Experts of a small language model.
Size: 11 layers, width 384, vocabulary 8192, 153M parameters.
Experts: 32 experts in each of 9 layers, 416 GeGLU neurons an expert, 1 pick a token, a softmax router.
Below are experts of layer 2 (counted from 0) of a mixture-of-experts language model. Rows are named gate (a neuron's input weights, with its number), up (a neuron's input weights, with its number) and show model dimensions 192-287. Each number is 50 + 15 x the weight over its row's rms, rounded and kept within 0 to 99.
Before each expert's rows: "mostly gets" lists some tokens that are sent to it at least half of the time. This comes from a sample of Wikipedia text that the model never trained on.

# expert 30
mostly gets: "pts", "offs", "ription", " %", "heme", "oad"
gate0:37 45 34 47 35 19 43 60 38 50 44 55 48 52 40 50 29 65 43 43 25 28 78 58 43 58 41 62 04 77 68 52 54 49 21 19 56 58 44 33 58 39 55 69 57 44 49 56 79 52 37 45 47 56 36 69 56 59 55 27 38 62 62 52 53 32 30 35 71 57 38 74 61 47 48 54 59 49 48 78 73 27 40 66 47 48 44 52 48 49 71 47 48 62 42 37
up0:47 42 66 52 36 46 17 49 36 50 30 67 53 39 60 88 53 55 54 48 58 49 19 43 43 80 52 48 25 61 67 63 40 16 35 58 75 43 56 42 50 46 54 56 30 53 54 51 42 33 33 31 41 51 40 55 51 52 59 55 50 43 43 50 63 64 17 47 50 20 37 66 61 36 28 60 38 60 67 60 69 57 63 56 96 44 51 64 45 69 65 61 64 26 28 38
gate1:47 44 52 63 33 44 45 62 53 32 39 38 47 67 54 58 58 58 35 60 46 50 56 53 56 56 35 55 35 71 44 38 62 37 87 67 55 59 37 57 35 35 50 50 56 67 45 47 45 36 34 56 35 32 65 40 43 39 73 67 16 63 45 38 21 60 28 64 37 63 42 58 47 39 64 48 45 77 58 45 26 48 66 62 67 45 37 31 42 47 68 39 50 47 84 38
up1:64 80 55 59 36 68 65 16 35 67 09 23 54 39 60 42 49 49 50 34 73 31 75 64 51 64 52 44 38 43 48 50 61 29 55 48 47 58 69 26 26 42 55 53 61 42 63 30 88 31 48 52 72 52 59 55 68 46 46 36 55 58 64 51 57 47 52 50 76 52 81 56 53 40 48 63 52 57 54 19 58 53 37 32 56 43 57 38 54 36 74 48 60 55 68 54

# expert 2
mostly gets: " Robert", " S", " N", " Hind", " Royal", " Charles"
gate0:58 22 46 27 60 24 59 53 38 49 57 50 78 37 78 84 68 43 50 52 33 49 45 41 63 43 60 39 54 71 58 62 64 53 66 44 50 62 49 48 41 63 59 55 45 61 49 54 82 68 36 31 43 64 53 46 56 49 74 67 59 63 40 59 61 48 31 31 44 46 47 71 58 70 38 34 85 53 67 45 65 58 57 76 18 33 52 12 63 53 54 63 46 61 51 10
up0:51 46 26 17 25 38 17 50 50 87 61 47 47 41 63 77 63 50 54 41 55 51 60 35 41 33 59 18 62 72 58 51 65 44 64 58 41 63 58 68 50 55 63 51 66 56 30 70 64 44 30 56 51 62 55 63 52 49 75 54 79 45 33 53 66 41 70 57 62 49 47 34 54 73 40 48 44 61 68 30 69 66 72 72 55 50 42 26 42 59 61 63 67 45 79 59
gate1:40 22 68 72 61 47 46 65 29 41 61 27 65 52 50 43 41 46 62 39 70 17 50 43 79 55 40 25 44 70 43 14 67 65 45 42 55 65 43 25 60 51 77 71 56 86 27 64 33 46 52 40 35 30 51 47 31 69 68 53 29 53 41 34 61 54 38 55 35 39 56 67 43 56 62 41 53 59 55 55 35 45 94 36 30 59 58 63 61 51 48 58 62 67 35 93
up1:78 61 34 59 52 26 33 42 35 65 39 37 29 35 30 76 35 49 58 38 62 74 47 41 54 49 49 23 54 46 62 66 57 53 56 42 73 58 33 51 68 55 58 22 54 76 42 81 63 30 75 38 55 64 46 23 33 63 64 37 57 13 42 36 34 48 60 72 44 47 60 33 52 62 41 40 55 35 38 47 51 27 51 56 58 61 31 61 48 50 54 60 29 38 38 28

# expert 4
mostly gets: "ications", " woman", " 37", " several", " Awards", " sister"
gate0:42 43 21 54 68 54 23 79 48 36 51 84 45 48 37 62 68 63 54 50 42 48 81 44 70 65 60 28 37 55 40 40 53 49 56 35 69 63 50 31 52 72 24 37 71 45 44 45 61 61 93 37 68 43 35 16 68 27 41 41 71 48 60 41 59 46 54 56 47 28 38 60 48 64 70 30 49 56 54 63 53 61 31 37 56 64 43 53 54 31 80 51 73 60 38 60
up0:43 27 61 67 62 65 57 87 31 31 69 69 43 68 35 48 56 39 68 39 75 56 52 23 68 56 52 37 35 50 42 66 27 29 31 64 38 46 58 48 53 41 32 36 69 63 46 67 43 71 62 69 55 68 71 58 46 66 45 60 38 59 67 72 19 45 53 30 56 33 64 54 52 40 57 56 47 52 44 54 39 61 42 47 56 35 46 59 38 63 62 68 51 31 21 00
gate1:47 66 17 79 51 57 41 55 62 57 73 43 45 66 28 50 21 50 56 41 34 39 66 49 42 57 66 56 60 53 65 56 67 57 81 33 41 61 60 46 42 68 64 37 47 72 40 61 77 48 74 41 79 63 43 40 70 31 56 37 51 40 87 90 27 52 39 56 64 34 47 44 51 53 50 48 50 66 17 59 47 62 53 21 46 34 76 48 20 52 54 46 61 48 52 33
up1:55 65 45 21 82 87 64 25 78 32 22 65 57 32 81 75 32 56 61 46 69 69 40 40 23 40 79 42 60 40 56 53 73 36 57 48 38 52 83 74 40 33 59 46 32 09 60 42 29 61 26 20 32 63 45 35 50 62 16 60 44 67 67 37 60 57 59 65 41 49 10 39 22 70 53 25 61 63 50 41 31 54 65 54 45 72 59 48 62 67 59 65 46 53 52 43

# expert 17
mostly gets: " Carolina", "olas", "ention", " Jersey", " Zealand", " Francisco"
gate0:47 40 50 59 75 33 41 39 62 53 44 50 39 73 43 37 45 51 45 41 11 46 59 48 67 51 28 19 43 42 90 59 44 53 56 30 31 57 43 58 47 55 48 65 26 29 64 67 66 65 39 48 37 46 63 72 40 51 59 30 41 48 37 48 59 69 64 51 58 62 53 50 44 57 51 32 70 52 37 59 71 65 53 61 58 57 28 30 47 43 81 65 15 77 37 49
up0:66 64 69 49 59 68 50 49 48 64 11 57 63 56 61 69 72 56 46 35 37 68 57 62 20 39 43 34 62 45 49 41 60 56 41 70 38 57 60 53 78 27 37 62 25 27 41 49 52 42 48 57 60 28 53 93 32 57 68 54 77 39 68 45 54 53 62 80 60 35 46 46 41 94 46 41 53 49 37 62 16 57 58 46 53 24 42 73 19 66 52 36 40 56 49 70
gate1:62 44 51 82 75 42 56 52 46 52 76 30 72 63 57 36 31 69 41 58 59 50 47 51 62 53 48 29 47 28 29 35 43 41 77 44 61 49 58 23 33 73 26 74 51 48 47 56 42 61 49 58 51 42 85 36 34 30 57 50 69 43 54 52 85 62 40 56 61 56 66 74 34 64 25 31 37 19 35 43 49 58 11 55 54 73 47 31 80 51 53 64 26 22 65 45
up1:86 38 57 52 75 73 73 63 61 53 30 32 30 42 43 78 58 57 58 12 35 43 56 55 51 52 59 31 64 38 48 47 55 64 46 48 41 64 55 53 61 30 67 39 40 36 36 53 31 55 39 51 51 34 36 79 19 53 04 54 59 46 44 29 45 27 71 45 40 41 62 71 37 71 60 50 58 31 57 51 25 51 54 58 42 64 60 51 72 50 53 50 12 41 47 39

# expert 6
mostly gets: " They", " Their", " white", " problems", " 38", " wife"
gate0:29 45 63 65 55 35 54 09 50 33 45 48 34 51 83 60 42 48 38 38 46 64 43 49 45 49 46 36 49 50 44 60 51 26 46 52 74 57 64 37 44 67 70 33 63 56 71 55 43 31 42 47 54 25 49 26 34 90 63 64 61 04 75 62 57 55 43 83 50 46 60 42 70 42 59 37 35 36 64 41 86 48 74 61 58 48 59 45 55 55 63 18 53 63 67 54
up0:51 46 72 50 41 72 55 42 48 53 64 53 47 49 45 42 55 41 62 44 73 41 57 49 67 52 48 35 57 41 45 42 64 40 50 67 66 45 48 27 36 53 64 47 63 50 62 95 80 64 82 54 46 41 40 66 63 45 63 27 26 53 69 63 58 38 62 85 54 59 37 54 29 37 37 47 73 53 59 57 63 63 31 54 70 36 76 44 64 58 64 18 56 30 41 34
gate1:55 43 58 57 40 42 40 52 64 30 37 69 60 63 59 28 70 51 16 49 36 45 35 71 82 52 20 57 26 60 77 36 49 50 69 53 55 76 33 38 48 32 31 34 70 75 51 47 46 41 28 66 34 44 54 52 59 37 55 63 59 66 35 57 57 58 41 51 50 71 68 69 46 58 51 55 55 36 63 79 53 62 43 55 37 63 42 44 25 49 58 27 51 39 46 76
up1:19 68 68 45 24 39 65 59 39 64 49 40 64 58 41 26 59 28 60 11 57 53 50 61 26 76 29 58 43 36 34 47 42 44 73 22 30 49 53 40 62 09 68 31 18 40 54 70 61 38 76 74 18 63 60 23 45 57 71 47 24 63 13 68 36 47 38 42 51 69 69 37 64 69 46 34 59 54 39 45 52 51 48 75 55 57 19 41 76 35 65 74 81 34 36 60

# expert 20
mostly gets: " 61", " 58", " 62", " shows", " ====", " scholars"
gate0:49 62 40 70 62 60 70 35 55 30 58 33 44 75 43 28 37 58 09 34 38 50 79 31 55 49 65 43 53 55 64 50 67 60 40 48 55 55 79 50 40 67 48 74 29 51 58 84 33 52 53 34 60 51 54 37 60 56 52 54 41 52 48 55 62 66 61 30 29 56 80 62 33 49 58 07 20 28 49 40 38 59 52 53 57 52 49 46 58 43 64 52 39 54 59 37
up0:44 57 50 47 59 54 51 65 41 40 34 40 62 25 21 47 46 47 53 50 44 57 46 66 63 54 29 41 63 71 32 57 53 50 47 55 47 54 49 42 45 21 72 66 76 78 55 50 65 55 71 62 37 39 53 82 57 74 39 72 47 12 78 43 57 26 37 93 56 23 81 53 52 61 27 70 37 47 34 38 56 44 35 72 58 54 64 66 40 56 51 31 54 35 56 69
gate1:60 32 63 58 67 33 52 42 67 44 59 53 39 45 48 61 54 41 74 65 52 27 47 44 63 43 46 48 75 63 49 34 53 72 62 66 56 56 90 34 58 43 18 52 63 44 29 66 36 58 45 65 51 41 62 32 47 28 46 32 43 54 43 87 62 55 65 36 47 60 56 53 21 51 32 45 54 47 55 68 56 47 30 52 35 50 32 29 67 45 59 64 33 50 72 57
up1:66 59 67 45 38 49 49 27 30 64 55 65 43 39 75 54 46 46 63 34 34 58 68 59 61 70 45 41 37 37 65 22 58 28 56 28 53 48 42 24 42 55 73 62 69 50 31 80 45 49 73 66 38 35 63 57 32 53 77 76 45 56 40 73 52 70 56 69 58 74 25 71 54 70 31 67 35 43 49 35 44 25 44 67 58 44 53 58 29 58 29 17 58 39 48 67

# expert 15
mostly gets: " was", " been", " were", " had", " became", " began"
gate0:68 57 72 45 48 69 66 42 49 57 57 76 42 44 38 63 49 35 67 46 35 59 43 46 37 37 51 43 54 36 36 59 55 51 58 41 42 57 59 56 50 27 56 41 75 28 50 43 23 50 48 64 52 57 47 41 53 64 55 33 60 27 64 68 40 42 60 43 56 30 46 70 37 63 45 43 29 64 46 55 71 35 39 27 37 28 34 62 57 98 51 40 34 27 45 43
up0:67 46 61 41 25 66 54 52 60 60 59 47 45 46 66 25 50 55 38 54 67 57 56 43 50 96 62 65 29 28 69 61 65 65 44 55 79 47 50 39 50 34 56 48 74 29 31 59 75 42 62 38 49 30 50 55 51 44 69 38 40 46 59 54 49 67 75 41 44 37 55 48 43 08 28 46 70 48 41 74 62 64 60 75 53 34 30 56 29 20 60 47 42 67 72 42
gate1:54 45 43 55 54 50 60 50 80 47 42 83 75 55 60 50 78 55 65 23 54 50 73 20 69 14 39 44 47 45 38 53 67 38 23 51 48 59 42 48 23 65 54 33 56 41 35 57 69 70 37 41 60 63 42 52 57 35 37 52 53 60 52 75 40 55 49 62 28 56 52 55 55 79 51 52 56 58 37 41 58 38 74 39 57 67 54 57 20 57 67 53 33 40 27 29
up1:70 62 71 53 49 33 09 42 46 65 79 53 63 26 42 39 39 69 51 39 52 62 33 49 73 57 69 45 53 57 37 57 62 48 83 66 48 56 40 39 48 45 50 49 66 55 54 56 18 35 50 28 61 42 62 37 31 31 25 72 72 53 58 34 64 47 41 29 42 40 50 64 49 64 37 37 52 58 45 70 54 67 72 63 55 68 56 31 48 78 47 53 60 43 41 26

# expert 1
mostly gets: " their", " PA", "26", "2019", " its", " 26"
gate0:44 17 39 68 49 62 53 50 71 77 24 19 54 39 33 36 59 48 72 33 49 42 48 56 68 44 43 39 09 55 53 39 41 73 46 22 43 50 61 45 45 53 41 43 50 53 67 31 44 87 48 58 11 49 51 64 76 50 55 26 51 52 31 82 56 70 47 60 59 45 55 69 47 26 59 44 62 62 70 51 37 81 55 70 53 82 36 59 50 62 83 55 34 37 31 38
up0:81 44 87 65 34 60 50 41 64 39 28 40 43 49 60 54 39 52 53 28 48 65 76 51 38 60 68 56 37 81 34 67 54 49 41 29 43 48 48 44 82 47 32 57 70 51 49 33 40 28 57 55 32 51 22 59 60 26 62 40 31 48 57 61 65 58 70 57 43 59 48 48 74 25 76 74 33 35 86 49 22 73 50 72 50 69 60 58 22 42 56 56 46 30 60 36
gate1:29 53 46 62 74 44 50 47 24 51 21 50 30 70 42 31 44 54 43 65 67 47 43 41 51 62 44 42 35 46 61 57 54 37 63 70 40 63 75 22 52 77 47 78 47 53 71 66 42 45 57 46 54 28 49 65 64 44 57 39 58 64 53 37 41 36 55 41 39 27 61 50 44 35 57 34 49 26 54 48 71 61 29 43 57 36 80 47 48 42 44 33 40 53 29 47
up1:34 28 45 50 58 23 35 48 83 49 54 47 68 65 26 57 55 62 40 49 57 42 60 40 64 41 71 53 57 59 44 55 67 63 45 67 66 40 14 68 54 36 49 41 51 39 33 34 69 52 59 58 32 60 98 46 57 71 53 44 52 37 48 71 59 19 39 32 60 28 56 41 89 61 45 59 45 56 51 59 31 64 43 37 50 17 49 79 43 86 59 65 21 56 63 41

# expert 0
mostly gets: " medalist", " (−", " Candidate"
gate0:42 49 35 47 24 71 43 51 41 63 65 62 53 47 58 54 79 19 74 81 32 52 31 62 32 60 35 46 63 39 38 77 42 52 39 46 67 74 54 30 21 58 61 50 38 34 53 45 29 17 60 43 43 90 30 69 33 63 76 42 60 44 34 40 57 39 34 50 66 77 48 56 55 61 29 55 56 55 63 13 59 58 43 56 64 33 55 25 44 42 49 48 67 30 69 56
up0:47 35 41 52 38 47 35 38 63 48 56 65 46 45 55 66 53 24 85 52 42 50 35 46 62 39 52 47 82 33 46 79 52 31 65 28 74 51 57 34 67 53 80 64 27 44 41 59 44 46 50 47 42 36 49 73 60 14 59 32 83 48 09 59 60 24 52 65 67 40 21 67 33 50 45 47 63 61 44 29 74 55 28 42 64 61 66 51 44 52 53 51 52 49 44 67
gate1:27 56 51 55 34 79 51 66 13 52 54 28 31 49 54 54 79 61 59 58 67 28 64 55 65 53 91 53 41 89 54 48 45 66 48 46 79 51 42 72 39 38 35 57 41 09 63 83 52 59 39 41 58 72 63 45 82 59 78 57 47 60 73 33 34 62 36 24 50 37 20 35 39 31 33 44 66 53 57 38 59 47 52 79 65 42 53 27 61 58 56 45 58 49 69 28
up1:52 55 62 35 64 47 53 58 24 46 58 54 33 70 34 57 41 61 56 48 50 44 33 22 52 72 43 48 88 48 33 60 51 53 44 20 25 55 58 43 57 63 35 39 54 48 72 27 60 42 41 51 51 45 67 48 51 34 36 47 57 30 49 45 25 75 66 26 76 47 42 57 58 33 55 47 85 13 36 64 60 65 49 52 53 43 53 42 46 50 60 48 58 67 44 46

# expert 11
mostly gets: "error", "icide", " GF", "ymn", "venue", "AF"
gate0:33 56 45 38 48 47 65 39 51 77 28 58 50 35 29 39 29 60 35 51 55 57 61 57 68 55 34 23 68 64 34 49 46 70 53 39 49 46 40 47 69 47 48 47 41 67 73 62 25 44 83 32 37 27 38 53 66 49 64 34 53 70 35 58 26 28 13 63 22 46 70 37 40 42 50 53 75 58 70 21 63 43 59 32 48 48 23 51 73 44 56 46 60 51 64 51
up0:73 44 50 34 67 30 48 50 36 49 41 70 68 36 74 43 54 45 76 59 54 47 53 50 43 34 58 51 77 39 26 37 73 37 59 99 43 47 47 60 53 73 39 55 94 28 44 50 34 57 32 59 43 40 57 22 53 41 68 55 59 35 62 34 25 21 58 59 44 68 49 33 37 56 54 52 41 62 57 55 56 54 57 60 57 57 53 46 81 47 60 71 51 53 44 63
gate1:16 51 44 37 30 68 40 53 51 68 52 56 39 58 45 40 47 49 49 47 73 37 58 44 65 54 42 41 51 52 62 36 55 76 58 72 69 26 60 50 48 81 56 52 62 51 66 51 56 50 51 38 56 55 30 45 62 77 49 53 34 38 26 25 40 65 48 66 52 58 55 49 57 37 47 50 38 67 59 42 39 34 69 27 56 42 74 71 40 44 15 62 73 42 44 35
up1:57 36 61 45 56 56 43 71 81 40 74 57 49 43 60 62 39 56 63 69 35 38 45 76 40 72 55 35 43 52 60 60 14 38 17 54 35 64 22 29 43 43 49 28 40 46 63 59 50 65 45 37 37 41 48 43 49 38 56 32 71 38 51 39 46 43 66 40 23 65 59 72 51 43 57 42 51 33 44 52 53 65 41 60 39 48 50 32 61 73 65 65 38 61 59 55

# expert 16
mostly gets: " This", " 250", "ner", " 150", " 105", " 300"
gate0:25 31 38 33 50 26 47 64 36 62 55 32 40 73 29 63 70 56 30 65 34 70 34 41 54 54 39 19 40 46 40 55 54 48 36 54 79 53 57 44 39 49 23 56 43 42 61 42 59 40 47 21 64 42 37 65 38 62 48 57 53 46 54 51 48 57 52 30 53 58 61 53 42 35 50 60 74 67 57 71 54 40 47 40 85 58 24 39 62 65 52 33 36 83 38 69
up0:38 29 67 36 46 45 60 44 66 72 56 23 51 47 51 54 69 49 38 60 38 73 38 53 29 51 57 58 53 25 45 50 78 66 38 60 45 49 46 69 54 61 53 43 38 38 65 40 54 40 71 13 33 52 43 78 36 60 50 39 38 46 32 44 67 67 62 47 48 35 70 64 42 36 25 51 46 42 43 55 62 47 38 75 49 54 60 55 29 68 19 40 61 44 29 63
gate1:19 59 45 58 60 38 55 84 54 59 45 52 57 56 38 53 41 48 61 75 28 53 41 51 61 46 39 30 57 59 49 26 75 48 56 47 56 51 82 54 39 53 23 78 17 62 63 58 66 60 62 31 43 38 39 47 48 42 39 61 83 46 45 56 33 45 65 47 61 45 35 78 52 24 61 57 69 40 51 67 56 43 62 59 59 42 52 46 54 69 51 52 37 79 41 56
up1:25 61 43 50 49 41 59 00 45 34 50 70 46 63 49 48 41 49 27 26 55 46 43 46 44 50 43 44 68 50 50 29 52 72 59 36 60 50 64 48 62 38 70 47 64 44 82 44 37 74 44 55 54 31 75 21 52 22 69 65 55 36 60 65 68 57 48 52 58 39 26 84 31 60 31 21 60 43 56 47 38 50 61 49 52 60 72 48 35 65 23 64 64 41 51 55

# expert 10
mostly gets: " songs", "″", " seasons", " sound", "edom", " States"
gate0:77 51 39 45 39 58 46 39 60 24 45 55 54 20 28 52 60 49 62 52 00 58 49 43 44 60 37 62 68 40 48 41 25 24 33 40 43 53 42 41 53 55 26 55 56 98 62 37 73 58 64 32 27 41 53 66 53 73 67 40 82 49 72 65 71 29 57 41 51 29 58 49 60 42 72 52 76 42 50 60 58 48 45 40 67 74 55 70 36 51 62 38 56 49 38 67
up0:32 53 50 51 71 46 54 55 48 47 46 56 25 53 52 27 40 75 53 64 67 14 58 19 45 73 36 57 66 32 53 34 91 56 42 45 68 58 42 44 49 84 46 51 47 63 42 42 63 68 28 78 57 41 43 27 61 40 66 32 36 36 45 49 49 73 47 33 59 69 49 27 61 26 42 42 53 46 60 44 52 44 17 57 47 49 41 45 35 38 55 45 74 52 62 69
gate1:66 45 54 69 68 29 55 58 45 53 35 63 40 37 81 32 31 52 48 67 86 62 59 59 39 71 29 46 41 49 69 54 37 61 67 55 60 63 42 53 42 62 29 64 59 42 60 40 84 39 44 51 43 30 71 50 63 66 32 37 67 46 69 50 95 41 38 29 57 35 51 30 32 65 28 34 53 72 22 66 69 64 44 56 52 49 50 69 56 61 64 25 41 44 40 46
up1:50 59 38 36 49 30 33 66 55 27 44 20 42 44 42 62 38 63 48 50 49 81 61 40 49 73 51 44 51 30 46 35 42 39 57 35 68 55 31 54 41 43 73 45 52 62 33 41 75 39 91 24 34 59 17 28 57 35 58 56 45 44 42 54 43 77 38 48 66 47 46 33 73 58 20 63 76 62 30 26 34 44 41 55 44 49 60 79 44 42 59 39 47 70 27 35

# expert 3
mostly gets: " dec", " ext", " dep", " ass", " expl", " en"
gate0:95 18 29 66 42 23 67 53 77 58 64 65 55 47 41 27 34 59 83 52 28 20 54 57 36 55 27 37 35 44 83 44 47 50 44 55 31 32 80 74 57 36 75 52 49 61 47 65 33 54 46 65 66 61 59 43 33 57 65 64 39 57 46 65 37 64 37 38 27 82 69 55 62 44 30 56 57 72 59 64 41 48 60 75 50 34 43 32 52 55 47 26 47 46 49 27
up0:39 72 63 49 26 77 47 47 32 85 29 46 41 46 50 55 47 31 53 43 67 72 63 51 66 27 67 55 58 79 44 51 33 60 51 61 49 53 44 68 04 48 39 61 40 44 47 56 54 54 56 77 69 60 35 59 54 53 38 54 76 53 55 40 69 17 43 68 42 59 66 46 62 66 57 56 36 31 83 35 56 39 13 32 36 70 91 53 39 31 41 36 56 36 39 57
gate1:52 32 34 44 45 16 30 66 40 48 47 58 38 12 49 50 39 78 40 67 62 39 44 34 52 61 54 44 42 35 58 33 24 67 42 26 34 40 40 65 79 71 51 37 51 58 58 44 32 54 68 43 50 64 44 66 23 40 65 69 46 57 49 70 62 60 39 50 58 51 85 25 07 58 35 60 38 80 62 48 51 31 68 73 69 57 48 38 71 24 44 22 59 49 51 29
up1:40 39 37 50 44 34 30 54 39 48 55 48 16 43 64 70 37 73 57 47 60 31 60 31 55 66 74 59 40 48 76 30 47 73 40 12 52 44 37 63 67 49 63 24 59 63 50 46 62 50 54 26 44 54 58 50 53 63 37 64 71 62 49 67 32 68 42 65 60 64 63 38 31 66 43 66 26 69 43 35 83 61 76 79 66 52 66 57 38 07 66 31 63 67 63 34

# expert 24
mostly gets: " lb", " David", " Michigan", " her", " labor", "_"
gate0:81 55 34 45 45 51 84 60 36 45 66 25 46 28 39 49 62 44 74 69 47 52 58 60 69 45 73 79 33 25 34 55 45 42 46 53 59 61 66 31 49 68 61 58 51 58 47 55 41 47 47 43 45 46 62 19 28 61 36 66 62 66 49 59 42 38 42 40 35 25 67 50 69 51 34 41 39 54 58 51 76 75 14 53 62 75 60 27 46 27 55 57 39 44 85 81
up0:64 28 49 60 34 69 69 33 37 49 39 41 60 45 51 30 49 60 65 19 85 53 14 39 83 41 55 43 47 29 59 55 54 27 42 19 50 53 60 51 56 51 65 21 56 40 56 86 59 35 66 40 25 71 51 71 59 45 41 00 40 48 49 53 44 67 42 38 62 42 40 57 46 69 49 71 59 53 54 31 53 46 69 51 34 08 55 60 53 38 43 56 48 55 63 24
gate1:61 55 73 48 38 51 45 41 67 27 52 48 53 26 62 63 50 35 45 53 75 30 58 55 53 65 62 68 09 72 53 60 28 51 47 41 67 80 40 35 34 41 60 62 62 37 48 44 39 60 53 57 57 56 42 30 52 41 64 28 57 38 56 74 87 43 82 77 81 60 64 64 30 43 61 52 61 52 52 51 45 76 48 61 43 53 29 39 36 50 26 62 68 33 32 59
up1:72 30 67 44 51 51 15 36 35 55 29 61 54 49 49 48 48 55 33 51 66 46 55 52 58 48 54 41 47 67 54 66 43 58 42 22 53 48 47 63 43 30 47 72 54 37 31 42 57 36 41 53 62 64 51 57 54 39 74 45 51 40 73 30 56 33 30 46 69 64 68 47 53 62 56 40 14 50 63 60 33 29 45 32 30 56 28 43 73 27 47 48 46 38 51 47